Weights of a small mixture-of-experts language model, trained from scratch on English Wikipedia.
Size: 10 layers, width 192, vocabulary 8192, 43.2M parameters.
Experts: 256 experts in each of 8 layers, a softmax router.
Training: a variant of Adam for the experts, 478M tokens.
Below are experts of layer 2 (counted from 0) of a mixture-of-experts language model. Rows are named router (the router's row for the expert), gate (a neuron's input weights, with its number), up (a neuron's input weights, with its number), down (a neuron's output weights, with its number) and show model dimensions 0-191. Each number is 128 + 32 x the weight over its row's rms, rounded and kept within 0 to 255. Numbers have three digits each.
Before each expert's rows: "mostly gets" lists some tokens that are sent to it at least half of the time. This comes from a sample of Wikipedia text that the model never trained on.

# expert 113
mostly gets: " Trans", " seg", "imming", "acter", " Inf", "rix"
router:147171133153124138074074182077113134137045112136119175129167134140092133141143135208107119108149129134097094147070100151082139089103087083095125086097096162092114140167133118179121058153155099171148127083130149140180130121036087125145102121146101110159098113079092127191144101176122084214132097150131067108107092110110082095068150152116095106156154133157146143160144099152109131100168119171081087120129147155145143119121129104165137154145126115150183166193117089133185078125157085176153111097135176185137143133109151131114160160105082124116118108082140143112179165135120055135
gate0:087156086102105065112141042127190130128105150179116074232095144166113134119124096072146203099113136151103141112079173115072128158125124113083177153143134100173069081166143119166133162133144130163098150121151150157140106114058088177126129091165097181133075096168125132115125129157129085162116122088133143127094132164147102172098129151191156163107180114142203145150185124136114096173135118131137135070135160112129142112157158105140080110154101163148158092098056124108116107113138117156127139139180197116113177129143097094133137127157147142144104133114083137062182139087151141089
up0:140078130068070122130121095140065135097146138118129093122157128135165161123027114046133124093139128116181212127145094152139111152121126181171119070129107145122153185124098103136114100134105118122164122146102102075138147110098125107130144115159113133160122154156145167182162125138105134105112129152141169149155134089091134101110060116113154094124118095152125106063150166171095127070138175080194086124082146159170066099139135173113090155095169137120066142155129066173139124120102147107070194091108102174101105104112153190102084092179146112142078136188082107155121164093126144149
down0:079127171093085109172133133092163126145109150052170137186124117143161122107151131083096155137130142127173150074160099175148107073126179166153078123131178166125114106166162120070160083125092154098087057177177173157145135097136132194104128125158142130076104131086168117101159163087174132093112137134146139149153094109104174116124145142109111109127131190141166031115183088146144132086132111146129134160141133106193094069172111135120149177149186113127090129092161143113141106104069132104180198110129095129065159090102119150106140131114125096097151094181147127133145186158120185132

# expert 40
mostly gets: " features", " creating", " Density", " languages", "ared", "ulation"
router:111128142087150115118118172161075118154099154134106112114150125098166093126126095113109104107092116096089123221145126135069146117126078155142166158070106124174090156154152113117129114149130106115174121079090074073148123151142217123140182153098151138104055068104078173155114059143156137145111116116175147060115064137120130123106130119130098163114157125123128133151138101112178187124177160156083129117110158107127113166146174167128191123033130070127098191146075105139104142127136131112114164113109127129161136126117150137095115143122057173109181092106148079153095135112123037082
gate0:094129099115092129147115066173215128094126099132104062175098187196152137074142199064120166142163108134111115083124168161105141169140124103114183134167150068120105132159141055142160148152143088185083140162147182154117120194061097151109138141133109113126148098136110128088111125166111080147148130088179145155168134150144109134126078132205164136067195126070176149098081120132121098115091142104139152117125143137153126085106162096128096118146096143159153069078100106130159126130139103141128113120185207135139140118169109100141138115111118105125083104158109171056142150114155121101
up0:103114119067100129149087151135111131128145133124135088120172101100143106137059156033134139123109142136175175090121118147109125143073131167096113115149080157124143189149141179124113101144127165129169136072109050071124130097112171128139130129167134123090147117129139140131163138163132142149131073123133158106138146086111158146149106082093163069099132149138125073103147208199124145111125177118174072186126134153159056048146145153173112136099115081152077062120100062129072140103159137135074164061185110106139106112087171181156105103141152095161096122111083151121140096085122146114
down0:151137124110146056165108118090162138103131165037137184154133094143136189121120075053108090133128114117153139145141108106161140112126154184113112137169179131094187058142136130054124116104138120075170086146144137101140154124138104154130143161102082150078118099139174157125124134132151130101116100135084074084104090117068177114171105129115113131116077175102137028188105100056171092087108121116158167182121173085152135085117150168154170144178133075125138136071106110141123134113116092106118134214108102142084154094094112130177151113125074138141122125156127128179112150129120161139

# expert 209
mostly gets: " against", " Candidate", " regarding", " country", " particularly", " upon"
router:141203198134173097042133127121131141168091150147181148126111150031113100114157096152170109101172126179094126115143093096149202081115126074147130164100117142121099151122178096177088144097154109119131086103087127124160105123132165116091133175122159173124116089095093136136176137169099127167077075145173114115131073169133119129100170098127141153150188142147073138124134123122100165123137125166061145154103136123150141128106144123097141064180119109152113188127082135146162067114162126118176145155069117187137076162109102143141156170107115147030152147088144123094139169112134109110
gate0:099157055136126101149102089135201132119109145183037113193099165151117167092147106137142153116108137090084121141105117168003152171134125119106163188149130102155087106168141087164131145134100092170130135135133142212165093128065078136110146173147092143134121140169064137102096102148137083133143116114115091101114115168138104154130104155181153142130130145092199145152136177114118121169153106145126160066089168129201135122145096144123091116144137118163155112104131165134129113105112140172138111133185215161116143143157085107145134110136140118129066099117160119093146166130141100048
up0:122085157093093131119129148143091121127145116088131089135140111149139117084078112020139105114183160147133206071148111162122118146097140145143079131126102128126174159098133164123107138151126157109161122118113096061130120108136167105126141151184136145086131140135100123112112145166106141149090119122112155135154149088100172112141058123109182095115139108129093115079118138182135110071127199097223104113121165117134064001099169127150058152097152130130079089117112082107094142088144141121083190086132097119143111094078156144131146113153145145180100133146082169117102113105155176195
down0:079142137048113085198070098145160160154090116085118165172123106122111102165135102046113094154150125135141119096154080102155130072110137134158112117128155150100184110137130129084150102084121142093118092141147096139162119120151119153140140164151148122085121107102190124120150133112095159124090141159126085102171087094095162102125077172088149105138147154107165073083112131122174168118051127136141160149180128129162136105185160127150131193136174114099095146078089131131109096086166074145157159153134035153076147104099117124113151128150103139173083034161167077170131173132117177156

# expert 82
mostly gets: " police", " Committee", " website", " Un", "ividual", " Photo"
router:073128138128163101079134152127110120109087116179117131088142147078137091114088154167158181156137106114068175133137090092163112072112117060175161074130106098157121167158170088183105099172101124160092075093113130128147136151065159088122107109172154147110121115140086135118172084183171155119127082171182115066137078114136170120085154123144112172144131124160086113212155084121171132114129118182065105166107142164148148137142148147122123067104106072173116156144106145112171097109126092117129127098110106156171160128035108156155130183126110185076141130080139109108174145113085114129
gate0:083144086144145118150104078113184121088099107151099081183093140134123113077159153132136161156129152150094148108121131183079076191119147136148193125246114084147101084153139109124126116137116139154095140104101148190136078122107097149117137121151116146155116129143098203078105119118170051138114102101152109138167117169118111196126096166196156131110182115076188166141169154140107094175134107129098149144126144131160096130150073084117077126140111153159132046096101106098147105099145173162072088105184172121113114138129079130103130140136143144125075138139158157053077141111128120112
up0:107064103126078092116126133147118139124134147122155117117164122125161131158022085004137111125162130112173183113153115134135163115131130154106065147119139151102124165118148130128150146101115163136151123186094114054114143114106159133138117148182157138079136175128107104182189141115133146139087134138117133125132107116099167080150091117073143085118136171137138046069111120175117109086128199105182097148161148117140053046097185139151108118127175128131091179139110085154129110155090138112123198097104115144121115096116178150137072075122161071148099116153100135147161159098129153154
down0:112150145152105131179084098126151172126118113069166172129098101139127110185177127062104148154125189147103147087131106078121135131082171130149085130152186165111164113106170183009109114117112144092149097161162122159161065084114125163161079154128108107159135129115119094109129155146133131128062165142133063148204097071113142112178142117152125118100127149103156092090120090100189143153096105127129145174138125104201122120190157132106131159175154100120137086083076083135145080142126134089214147151147112158084164068177101137119157125110137103153113083157117107158131141146099139142

# expert 226
mostly gets: " say", " emphas", " gives", " Episode", " harm", " standard"
router:120177199085138091105101135117120087137120147144094153172135188067215106152112170127132121125207198127104130110081085110142158097165105156126118113120104127117169124136166114123094150187159102183156103113099113127134125157086199111127157152123155111149168157122095124089098074158071160191159152129153132157144149159051124087096151119128157136183150177158108167178106100134117143160141172132131149110113151111136169143203109140102148124120106101170083161139062075134086137128153142130048132134066102161171080118098134148074127118135103118125090126102079068181093147153127119112
gate0:078122093116128106182109125091183131121128149174086079172112142180120178076134122095143206118115152114173108120122127089059126195126143126151183115196167132190109104156164122073138115135106080172108120163104165189121095149057093148135161100139149161158111092157083095075118161139169089128134109121141125149141127178176130194107120161208143139117202107073194133165197130130103114148138123140133136122080089116156099127118126091120078085137132157138124077092147142087146116125070131139118156118184209153104101130110095141129141111120157153115102134162119155125115135127178160082
up0:123084119049098102115113139166099109127122123075138103133160121107145115134095124046120116087139144132168196091137108191089100135111147136103075151135100157113134201125137184145133135139180169151141144105105089076150113124121162118134098155169125172082141143154138143111152148142163133145099139134135120139121129065066143132161037125071161118152147111204154098083177152151090096088138202116205154168190157149146062038099155147171113163111173094128088120100104128116116140099162144118096142108142142114122136116097184155138111101160155091183068091124105156114108143117123135188
down0:070114201087101124141094155077149148134079173072132159177088084149163148129115144084110123140152095111141170122177120112152103127132169141134135162142208104110146101168156155043099057146148174088130121177111103178121116083134123142134105179108134118095114103136164121139160149147097132094101105148126062129136152095065115106144052132157126135138105154132116072109158118161140141122074115098174205182116115127171108160163176137113164138149121134129138094101066166152183084123095154099142113175103081129091182156071100140126097088108163153107118084176119093180123180127085143096

# expert 5
mostly gets: " to", "|---|---|---|---|---|---|", "|---|---|---|---|---|---|---|", " Su", "pre", "stit"
router:108193118086139093065113126125127103151124160146103152137113138072124100133148143115185131136113133091141128107123092155186164091098067099221149170115152146166114159157090106177156123089122086135187115133075098139166101167134111106091122099146160123109145151117057135158133136177143039194113149134108132027131122176107108108112122140176114167159117145161121126139100130148163178139183138171078111053096173117117157116184075156173168136077155126129120179143165135132109068106136109148156132088152128143138106076094123120101129177105122110137110111060144109113156182115119062142
gate0:147154060123095093127125095168202117099096139183071125182136148165118146075153121092156173167094120096096107133097098126090116176140126124108243155173154056172096102169149083152121142090081095164142126146132154200131087135116116131089169098153100144168119104147086141140159092162140073157117097102152136106119166193149117146128063189143143121121187127059172157137133133136116123168128126129107149090096156142164126082134106146111130112123127165181152103110084141127157123098120114173106103101166191169167131106129078140111138097124145133137041154110139154108124149084173137069
up0:085077181096063138101127142142080146132137105122125079131153124116140113124089137018134168107125118144153179134121082122130102147074148184158093098118100136108172177108122140133109122128119170135108085116129123052123140153101135120159135134160121136141135195105056195209141107159142146093087109129125115167149115095090124152146150120158125111108108122161181100067189164190118117081131189122192088158086132130121081078097152107141090177085090121093058101123104088087134158084131156107058147128147092118158073160108174179160140123139163127150146108159089140112132145105109158166
down0:119131139087064121124157092145148180179117146073113187186089098150142086142115138072163154156142159158153185098149146084163151089138191140124129126171192118120148083164127185060089110090119145112146116147098096164127125116170084173141150134108134131098144126110153107116140149107123106116116124176175081117127082120121131121103046113172092127121129179145179072094148081119163162124091106149147154168138131109147145135158177106135177129168185086088091138106081121155133110135086128074159137176076062135055129139089096169143121128091145129115160043142109147127069191128140171119

# expert 227
mostly gets: "ior", " Gri", " Fed", " Rub", "athan", " ter"
router:132149111062138127124091134170128102141067091156141087159121167049157137084150159177183147086100151159098121110129074128161153118132104149132113143129089130159145153178128093111142058135115099146107108096132117129144090118131100097123093131152114095151117096142072081120158105218160090196130113127159096141099101136125122098117149090134105168200144103123085151150168181155130164126150139085152052098119139089147148101113099113158148101148125102156163188125090115100113072136147116195132108114179156205175169096073140195090109181121126179191138064138107126137157116136132056133
gate0:100146067090069098136122078161179141142124126156111047185068154162121114087123110124157194133113089125150095103103111176066115171141129111088161139112149070163063114165167078170107146115079103122132150127120113201175092148094104169077150129122061089155105101176105140092126127136152098136157104121136116141143127195133081147132092121220185122122182143123184131130139152125156114105138137069160143139108131111167153092123119051155086096108113135156139108124106091102156110123122134148119135118153196153170170157178087147097110125138156152117073118140076124074135150088136143075
up0:116084147128099139136107129107086131094128141109073110161184116142155149127089114017126129087152150134110203118150091149104096151109153185153182142188117162100171165118118153106109124124137160120121103101090197071088129145098109109134143139164142162145139120110074134141119107165119151116080138114170106136134143082129141115127068146064164102105163087093143105089163143226096124136111167119162131126150143175168029057114145156140081184139165164121071104103097132113113155101113127102035128096159112115123114150100173150163125075185154109190123128153135137127125126138155159174
down0:104153107091136092168118128124135163177098122080181152201105118105138105140208100105101192148181163091132135083158120128150149129113186148123146157163187112106142118147113173029104069128131158076126119164105120169166105117127121137147107171116131152117124087110162135131115157138132105130085115155144061151159112131110144161182046192175126131123154169086154054116105165118169128139081094123145146240136093100153116138155130136093192113174166106117124107131077130139166047126139147094157152164115095153105148141109132162138122110110142144074131077147101105127099170181129158139

# expert 36
mostly gets: " formerly", " =", " full", " helped", " largely", " purpose"
router:103186124077108145129154120125105065139091129124172163112160151128152120099102150140183179108215157135110143148110125168109134093188114087142092210080098157114092151123171098140072164129071160149165134103173146136201121071145184115124118157157135149115148139134132157139091104097147171183120061140112173086121110126122124053098161082108106171151110173226087146099078113147171160108171114143129132139133108111084149098134155162155125098170151090162149146187115098163110117111162099132104108095128132113136101072088182104100096150138075143178142130082117143092163169155128121150
gate0:088147092163132110120131098130128145135111107136043099157135148211146139033114116098130161131127160105111133094104123175098108181149143161108140150185160096171109123136166090150139131150073108169109133186106154195123096126104094136138170109148135173192137115147103158067142063121144080127118100123164093132084124148138127162126035148185186108074174151129181167121182125124122083129142137212148149116092098150159102084137117055149118132146115161129169061115100135088144132132129122165102110112124179143183151118096087097117155152147161175089073134178141144106112126128156105094
up0:101109125104099116106123147180082152126142119100142113100133124097139139112120114000117122116127120150148192092138082181157080103112150197135139100154083117112152166089112107112155110093134204150124139146110111098097115072084169115101114138182105083137109132121087119109133139158113160084069095154128161109154103091121149078157078150099147103112075110134104082092106139181081113097124181096215094093138160134168081066103161120151043176123143129157061137119128126162098149100129157103071173121128118132096101132132125169160083105180160124138096131122079150101125138094083153128
down0:113115130089092113144100138090123147119129151075147138219139088131103130177145095085128133175164156114153156090164094097137124122115177144137131124135152101103146139132178149051105102135112158090135084160109117166140140145146145182115111095139121080090045144105175114141066193114122141138138120112134108128141130114087123157166065138112134135168118173132130086082136083124193154151140124136109173161138150127140103124195144129137172156185217132070129094068113102118085125089157144077147106121122083079040167162125098159116126127165101156076070068166165082130124200151089116127

# expert 71
mostly gets: " Championship", " games", " scored", " scoring", "rab", " game"
router:109155189127160112087116177152123136130075153101149075145157156108147197114159075167137105107148170143094140114151136151194134130109139117157118124098164144089133110121175077171139179124191122120137109115109106113115108104129158131122126162149209094123137149139138096073172074112103157108115087122111121151119146124082175092123119110123168112153155153140085153151168110151147167117173160098171070210165163104069133101127119197153167092176098103170119132126095104112136118109174091171161099081092152102134147026073135129119122148108112153205069124143146117115161167101116072204
gate0:141109092125116071183122097117149114149111142170119062184115180181119149059146130074190147130108142101091103174090110134048111136154135110126186152155147110166118087149158116167116152123084101131113179140158129196106096147138067127127162122144106139146117111167089118097081109123166104172130117088146136146151099171134138147146094163186176098107177135086226096133142128154104105114095156156142189105072126129173137091148115100107083121089109151174172063089128101073141099158099134162086132128149184163163091116132114141120118131135132169084070141130101137123082160117179150053
up0:137091129079091123155124155156123134133146130124164094110140132112129119130101123041108149082102113112155183096127080098127126122065165181111122095133122120121129149112099127140139089125162157136152127115164107078104072114037143137153079189159122179132124141096121123183143121144106150133105127149146127128156139172124127117130057158063139135108138130132136112111106128214135105099113184126211127139127141141100024055120139118121126203096134135160105119128099111123113172074114187116033174102152133115070080121113152166165118090186129116208143110148091151123149109051144164115
down0:070159123117084107139139140115132137161089135036145171145148107130138144180138096064081170127148120193143153115133102075148147084135144125150116121135242110131142123140153135059150108123162114086165107152139124140152180096083131158124090160103135138130148073121182115140138133118073118071108118112136114149123105089102131140159026154107119115106129149138179062135159106111162113123105118124143151162155105087144077136173092108086178139170162152069099117088102112135095116157153137119190167144099073182073148122106126178118147072093159133145085085132147119189144135159107211130

# expert 119
mostly gets: " gener", " cle", " belie", " —;", "oc", "rank"
router:124091151126160059088094110112080098132103095114151153145103128143121081097146132144161120139137131193092042192123078120151094146117143142117154147141132133096205157128143161114104124172130090159148109137046113049154120141054108129157104160167148185138124149121101152114079132123145135202102147173165103169125094103133175125025138095124148069071170119129128160167101090160099182150129109171103132152167133161148089128107097162134171118153157132187155119132057172142150084118140133109136148135076117167163136123070149123152120075100107120084148108070130112145127124145160089077
gate0:097159099105147119153126114161172105095125157202072090190088173165139088078141136092148201146155126166133113106068130124109125140149138121140166151149099073149106103164164083139121157161116095148109148140135129182095083148071085127153182099149152126159100115134103118093075112170131080126113117104114083169159132144137103163097073170193173120089207081134210170144138155134114123129133136106113099107107113208155099115112105099106084124113112135153137095079097100069137130100136127134088148143155130198131126117108072191096165097125114196130072157140118183093141130105168133075
up0:130108087136052118134119122131100146095142173092146084139158113145174070118072160063110145086179184152138191101142108136146137111110131153135124169123133150083173190142125117074160083138121150119131123089083153099119108143120141079128083171139138134103132134130071141162156117187164174160067171175149108128170121098114120114112097133102179066086146073117103073099112113144122123065155187130163083157135083135201061055085131164131109119151181091123096129136061109108131148101146155085124133077125113155133110105087167157158079066146150120118120135170061135127156095099139147117
down0:107149156120131142161146138152133166117086126108113128143090104130139131173131090102128109147141107129151172121141079090148118126115195135092153157166174119078128102136145122080156100106104110078123073165181130139171097069110119184171080167087128116085056122102209134138131180102120103102135143127147110118153069131110117169154127168139179090124125151122200088100145123081189102074138126132157142161150137132163136140175122141081204143141200105096140071065112142138155063127177121058185122150106104159069172118104147173107106139116112121161125064188110100147149200154120166128

# expert 242
mostly gets: " that", " Succeeded", " with", " Height", " These", " &"
router:061187101049172130092142159125122117097165098149086079112156136131135079085124178151098128139125133160115124162119098132165132143130103121150143123079191150094146101137202116098139135114153118117112114087166102152104074166129150100151163144136165145155148198131106120121144084125175135155084137168108130138104141164114140135037133133195142123142120124186129136197103134213128232155102156217085144110152130108065172169117121105140186190139114115155114118136146116077126082084185131091124122172152107133142130129116193146121110112098083159126096100108140105127177118104081137137
gate0:058122056081115101134133061153159134135106092154048057178146147165151111073126162128142147108143129110094116130154150136103153175112127119136169126141146065173105119161160118188098118141105107164106141116106175183170111166107119146126193099135140100164134098130081199084111110137154066127115074092145075138144143152158127146102132150226169156113170143096181132144140125148149119112149127148106141104068154166147181127129162086153071140097088162178162099101144123088169096108119145170090134078181176123176151116125041152132137106139133108103083137143124155078116141104126151114
up0:140113156110098107111161130139124115100117138099139066129175088163179137124086098072117170142120118127159166072119109141141126123119151173125136128151077159135144170127125120116129097101086178095142105121110114071074116102114177121140097159175103140049131164114106127155191094137096145108100120150108161140116135083095162118160106149096163091103144089174134092094136129185098092092163160106154090147130131161131029020114150155168053159148151105162089115166094108116136146132151166191105165096139093141126139120129136191140101092177161107169109071194103196067140078103132138093
down0:126120109110150123150115095093141109178166137085111131168146053088127148177115094031114115141145094109136149156144104083163144027150183158130105154115197151110150116107110145069100089156119131078084104164174086135151131099158151128116094105115096125131120123096186127140133140114130167111134112139135100136146084120081114145166050131088150163150186168119163042131188102119167168157086129129108179205139153123135115082192149129142133182196160136131123110106104136125128109098163096123167145202089156169101146110120112142124144112122119123187127081175130085141162192124095142133

# expert 100
mostly gets: "Medal", " Opponent", "02", "03", " Vinc", " 21"
router:089187158088155121151103175133103088167120124141150086121123165063098112095125158162114132081148127179098116179147089097198093100139106113137119135135138196137136120154174098158116087084147129129130084101075098090153103204101189114121141131154194093144096172051110095126155059179168105112107091160145084139146111108060165153074133108156090168114112117134132176145179131143160161139159135144114122140115162133113138110084158163152132135125115155194132157108160105119148095072178127195133122108126095102141110100086124171170101123150152157163162101162096133088172100158067052135
gate0:123124078108113113151144063125180137095119151158083086187112144138141131064129170083112184110111140146074104110080126150078109192140135132138150125165140088164107121159183097145123142117128127135114144143117140203115100158090080142103159078137115129138131129138098123077091103132145077140123064103125096133112109175170137176132103160237170119119189166109202151148168131114098107125109128145152129091091145179178146101095125090071043124099125139149146088083090111083159136105136129181089093157180176132137133134119062119116138121108158133096070161156121168088118139137146180065
up0:157108089119096119121113133152097120117120106151147102130150116094166156110089095018102143068146142113150170119145056150088123100065156152117127106154111161152140183131101140127147082100130154139139112110088093071126094142072116076124111160181122118147111188094075149140148132196157168062091161142163142147102105119119147156135069120105158108115150132103149066086138161133122119120133168114172089161093171147200060085104134159156090128105175150133086150099110120144123150078122143113059192067090096136090090115084175158184097107180155110153146095188114127169125103120113153149
down0:126151143097091087142070105135139149143103146088120142149133093098179108159147106068077163119189149136121139129152078114160118062090173159137133132122139139103168118151153141021111114127121176056127117158126138121147114085125126116136120109140089092111103110097168110123138160110135123104087105135155073167155057097114175181149124153130152120148122170114182091150147098127149141083156084128163174201129116130214129122188148111083139131113175109088098134099069078101101123087134116081154107180104094164072157094101147187111135087147153147118137021142128117153116168174099164156

# expert 214
mostly gets: "frac", " latter", " third", " Another", " kept"
router:069141124105112101127095139138122047115097126178118106101136158104135139151150113136142174127140091166130117104060086140125136080093102111168110085120121143156147122143194149166097117119195095100153115109104168102130077091100153119130058143197128118074121162142090115093144125173176049119079128168200101192101054175132130111121128146157120168160126109144125118191088161074148186152143112122105089138116092150132129108138120094120093126089119077147130153187078124074114081126152125123163153067140120202161141142088129152108111153133086162089155131083130165087192128121117061155
gate0:120139106110128089144113104160195143120128124156109081185100173155110111082131124038155176158115114127132126159095114156097124189180133135097142151177131081185121108154141074148115143167087110135122160121150157233150099153099079163105156095099135083139107092169117174111100122141174082109168070112122099155110123158165101175119125150199168151121196117102191153164154138145115129145120123133098154096077141125155130111117131091174080119126087125149155087082099154073160118123117142126120073136176206142154184157149076117071145110126140167078053115115130130098099147111147140095
up0:138096107079110142114126130134112151132147137111106114156176113114160141128080107050091135062137180128152163092152131109072141133102149119140123139143116143118139159121133181132108128092125154161161099171111081064132122127093151107157139148207120184141141153110033105166097126153114167169106172121160087093147130087075162132129080149075172051120151088133134097061156138182086126117131180112175139135090101138182058027129118130158105160109154114121092125121101089123091152131116126149095203079105124121089046098119153150142106110202154095140120145165114150135127115088144164098
down0:114144131083070119121065115158156173163131102052118161143075120122141105168163138090071182155138163161128162120136106077148134080089188134145122146130196142135155129166150132040122083166123113089158090140157152158149114138140131144146100135180087131104089096105167129108123113083120154122108102168142115157123068073083128128160039114130139138133144160145215047124116102107182130131120101124151173182168098140194120116175168136123145159130156103106113131096077083146109061117131150106191142143152084145056140088123108161137130135085088100115105095154114102173134154139099161118

# expert 91
mostly gets: "):", ":", " var", " Wal", " Harry", " map"
router:098139191122168104123164123135133098123137174152166137064152155132142149099119167123151161144149153168113078135110061118110086146128095082184146142110100193117134162139155076138114062153111138117149098146128098158099114080121148128091076113200131128155110123138123107162145148123057135059137119147116120135057147070141155119076139147114136146170070163223121096101129188147128167122156152071155171124112114165145162137110099135143126087099115122150159132169077101096210151112128064109119116112136126165149107104133146143108156137080084124082121145132013092154155153065091132088
gate0:082145079116119142170129107132207154090080141140085093175110144174119102033131118116157165121152140089114120112090116127065081198147155140130156140194156082157120127158158105117142149130139098170087147116118131188120098196109060158160167134150134162157142071151099177060095135135150043133139107110143120115150160167152117158174102137195141142104192116105178152112145147154101107145129145173139120096093152105135117107153128110108068152100135144152166048125113103102113101111110127176093116117172190145134193128156062125098128106142165123110073124148130118091152153133157127068
up0:078078131084114116128132146112094099163145160127148050155133122148165156133084111059121168094170154161124167094153115122123126121132131152119109081125078195099140179122139138150124117119126180085152106139100126033087115098123158112133114123218118143131187158095102105171163106146139153112096121161122141143127131110123129146125089104132180113133140129153144055082157133158135123072142184098191122175115137154112002058094180117142139128115111114141057176165109094162115132093115130122113179072123112139137073121114187182125123125156137106133131122148064141081096144080123149169
down0:088144120093112139133118118085155201153135149065142172170112052112126116119139130095099189192194120104138149109136151076151157082130177131120142106126201142128134108129132160050122116175081129072163082148128115120107143110143146151131104176108102095122134082080155178105107121096121154122092155131120085142125099125090127163182068113169111142127086105090165055101121122143176175124099130125180188167180094131177109085164148119090157142151144164098087058123084126122113098122156132123147196154105079161074159083079102156116125156133145092138152090141141109161133187152108188136

# expert 107
mostly gets: " separ", " prom", "----", " dif", " care", " store"
router:160174085145167099125064114112112122171128117174116115118131126096142130108143136126158144146221131131140115127102060111170103126108119156168112147154136119109174137148137153183089155151105048165154055087124162094195092129095148122126146180165194198099153182078166131157109115138085161162095097151138071154124138162138160176127182083131140163133121076141107132201106111179122188155167116108086154137098131140148170126092054111125115125090121088160089155147047122132146118110086151131127099099109153168125139065130130130134061143149131122082153110079139093109159166113126068138
gate0:070162062143143119130121073134188124052109080149082114179080153200152113058132124093138182147138147153116081137117154167091109170112127115089163128179133076152106101125140120123141128134075118190086133164128184152105063137089128167170136102113101137168119099117106109049133118165133140156144094145107132139122106137169140187142135183182158101110231128102219148147159146117105085116107127129120120098139159170170121136109111085133072092120105133191167071124127069074122122102088148157122114146135154164149184141104099144113145093117162147092100096137132143086142144150113135114
up0:122069173126154116144106091136059204116140153079092101165176113110162113114082117028107140094132125186169191095123084170121138133086130135126107115135137173103139190116123156117163147133141133139116087131099138079125123135120176125125138133200139156135116125150129142167178136151149126131076132170114153149126115127118125125156128126109189117150101090135125100112153145215050125052160193116169175150124173188190009055118117171160097147113127122106093125126117122151134141124090143150086153089129139147136121073106116157142119129188151138154124083138079134128149166100127156155
down0:091101157112126139157119150172158174168137120144132173147132060139167101153191132098088144136179151121155138131139120089130096108101171147118128183103165118169168120153111153097135095136109129059105092194116101106150132167130119184159082186098135086112117073119163147128197148102102117109125110136145092148150061145075157134167071130170162107114143186109126074059138098096183088111106136150140154207164119108158111130187170158103169119193130088104069127107110107169139146123152124080179119126119071158075168099104084163134120118142084107148114065179148081119136179142133164126

# expert 45
mostly gets: " to", " would", " age", " helped", " create", " did"
router:037170120057175076105103128120110122190107198171160166071131160116192084112133099157193166062154113152126125145145054177107147132118104128132082170099139138137147127123128127171087120081186134160191121129127158109136135121097232098112155166105131145080107097138135113119117150186104165189111101163124150151113118132065115099148143126106082178189141126135132112089142118132121155149112148152056126092113138162139150109129138171175123124158115136153096169162131100145154159120104120159174196122103143196147087081139158108124166135121112110113205108114136134150180129114112116123
gate0:101173095110117093116121081099174172101086120162112094176118157165109098073137175134131176161112138121076074118107135158076137196122109108106150159128175069154104117155151080140119158142096056177097138166128197189132102145100090127130165102131115157150135057165048122116101097171163077134125118086129111143127146165125116137133068154153133116126198111095219157173100102139107107135144135174146154106086167140162100104118115109123144088119116176186172078078087124107144132120103125141101145136167212147149180133072079131116124122118152146103094114120091119104165147118154167086
up0:102083162056080124116120136141081128158176157072122093135143141109181140122071120034130143086127133133154163113116102171107092104087131140128085119152103151120162157124144148112123117100182143124164118143108096073093125138098156116126056168201122169115106141116112163125146138178157175119090106158137130160127077055083168089130083135107183128146155139132144097087127169159117171096149185059156103154099128174123091050134166115162058148092172071102090162140093093167174103128127159133070143112150130156135053118122181153153117100184162101152115136144088127107108138097124139150
down0:088198120128100178159128136163171189120126134109138205155139083100092106194139105109129135126165127108198123084125083078155146141097139154148082141105177112118140124140156153057160122141131143064148067134159121152178123163135125135134130125105102102101082055155185130127142149123090164125096124137112080127167090147121089111136086123098142117148136152131164017079134081069148171121136131151128139213113127110126128098154149178144162134174162075065107133162082152106115103122152115104178127157104074141082187129157114181106141156107137135098086085153111132161107189100102154115

# expert 10
mostly gets: " Native", " figure", " either", " Arab", " official", " always"
router:086122129087128122096101156116124124169149153113130101077122193050150121125195139145184116161129100119117143145120122089152165128164122108162138126098104193118152160126114116102094122105153142136148138114102138128119095082082175089125133191150176139096152064170144125125138137178167082147140085141115146129067164130138128085084143146153093108156139158148084116149155109130135148214120187122122050122121128179085154136089086156130139081163080134105053153136158119171160097089179090195150113075086116156163135141162143116070113128060091120237154170129142108147091151163132109107
gate0:090167081108149125109109096141173104078139151181081100188152165166108125128124171092176181134077118146110091118091135161024111207165149120127168134165163077193086091146204116132143107123139145108102170132132136192135102158120090145136121091133134102168105115108077143109130088135158073140138128111132113114125100158131158130101089151198123120138176174077222117144133100111090078138089138137091119085102131131137150111132148105155065127125092171155175081072144103083161129109153115169131113170185190148168126114124090131115127074139160134088067130142110141129117161100140145106
up0:113059121129056081147114127138152144130130109105148093128181134137171117142114134043093113125120128133127184118159092149125090127101163180134123145109136177120137158111091121155135101109146156117127098134106139054076065093084181118136114114211130136111160150085126120139192071148143140076070120084106139157163119107092146114180092120106152081101188125129152101148141141160089135109166184138212083145143148100147053055115135142168111165146133158165067138091081123134108168100154175105092152098137103115094126127097174177174127117143128172166063150123081135120184117125096145164
down0:072124116095082105148100134130146135140127118096108164180155140110147110133160119074150135106125146143161161142135102113162113137111193137110059115136189110116146094149132103079090084123093121116165117128114113165132115111139155139084096127113138125112080048123202114152152163102113147127105109133135077156135059123090126152146121126150124188118157181164217049168182079105133142126107135166135185187182118101183111123155188164142150124115155088082123130092096143130141145092152149098215144144120065162064158096110131143134133119071102110160125128140143048187158156155063167109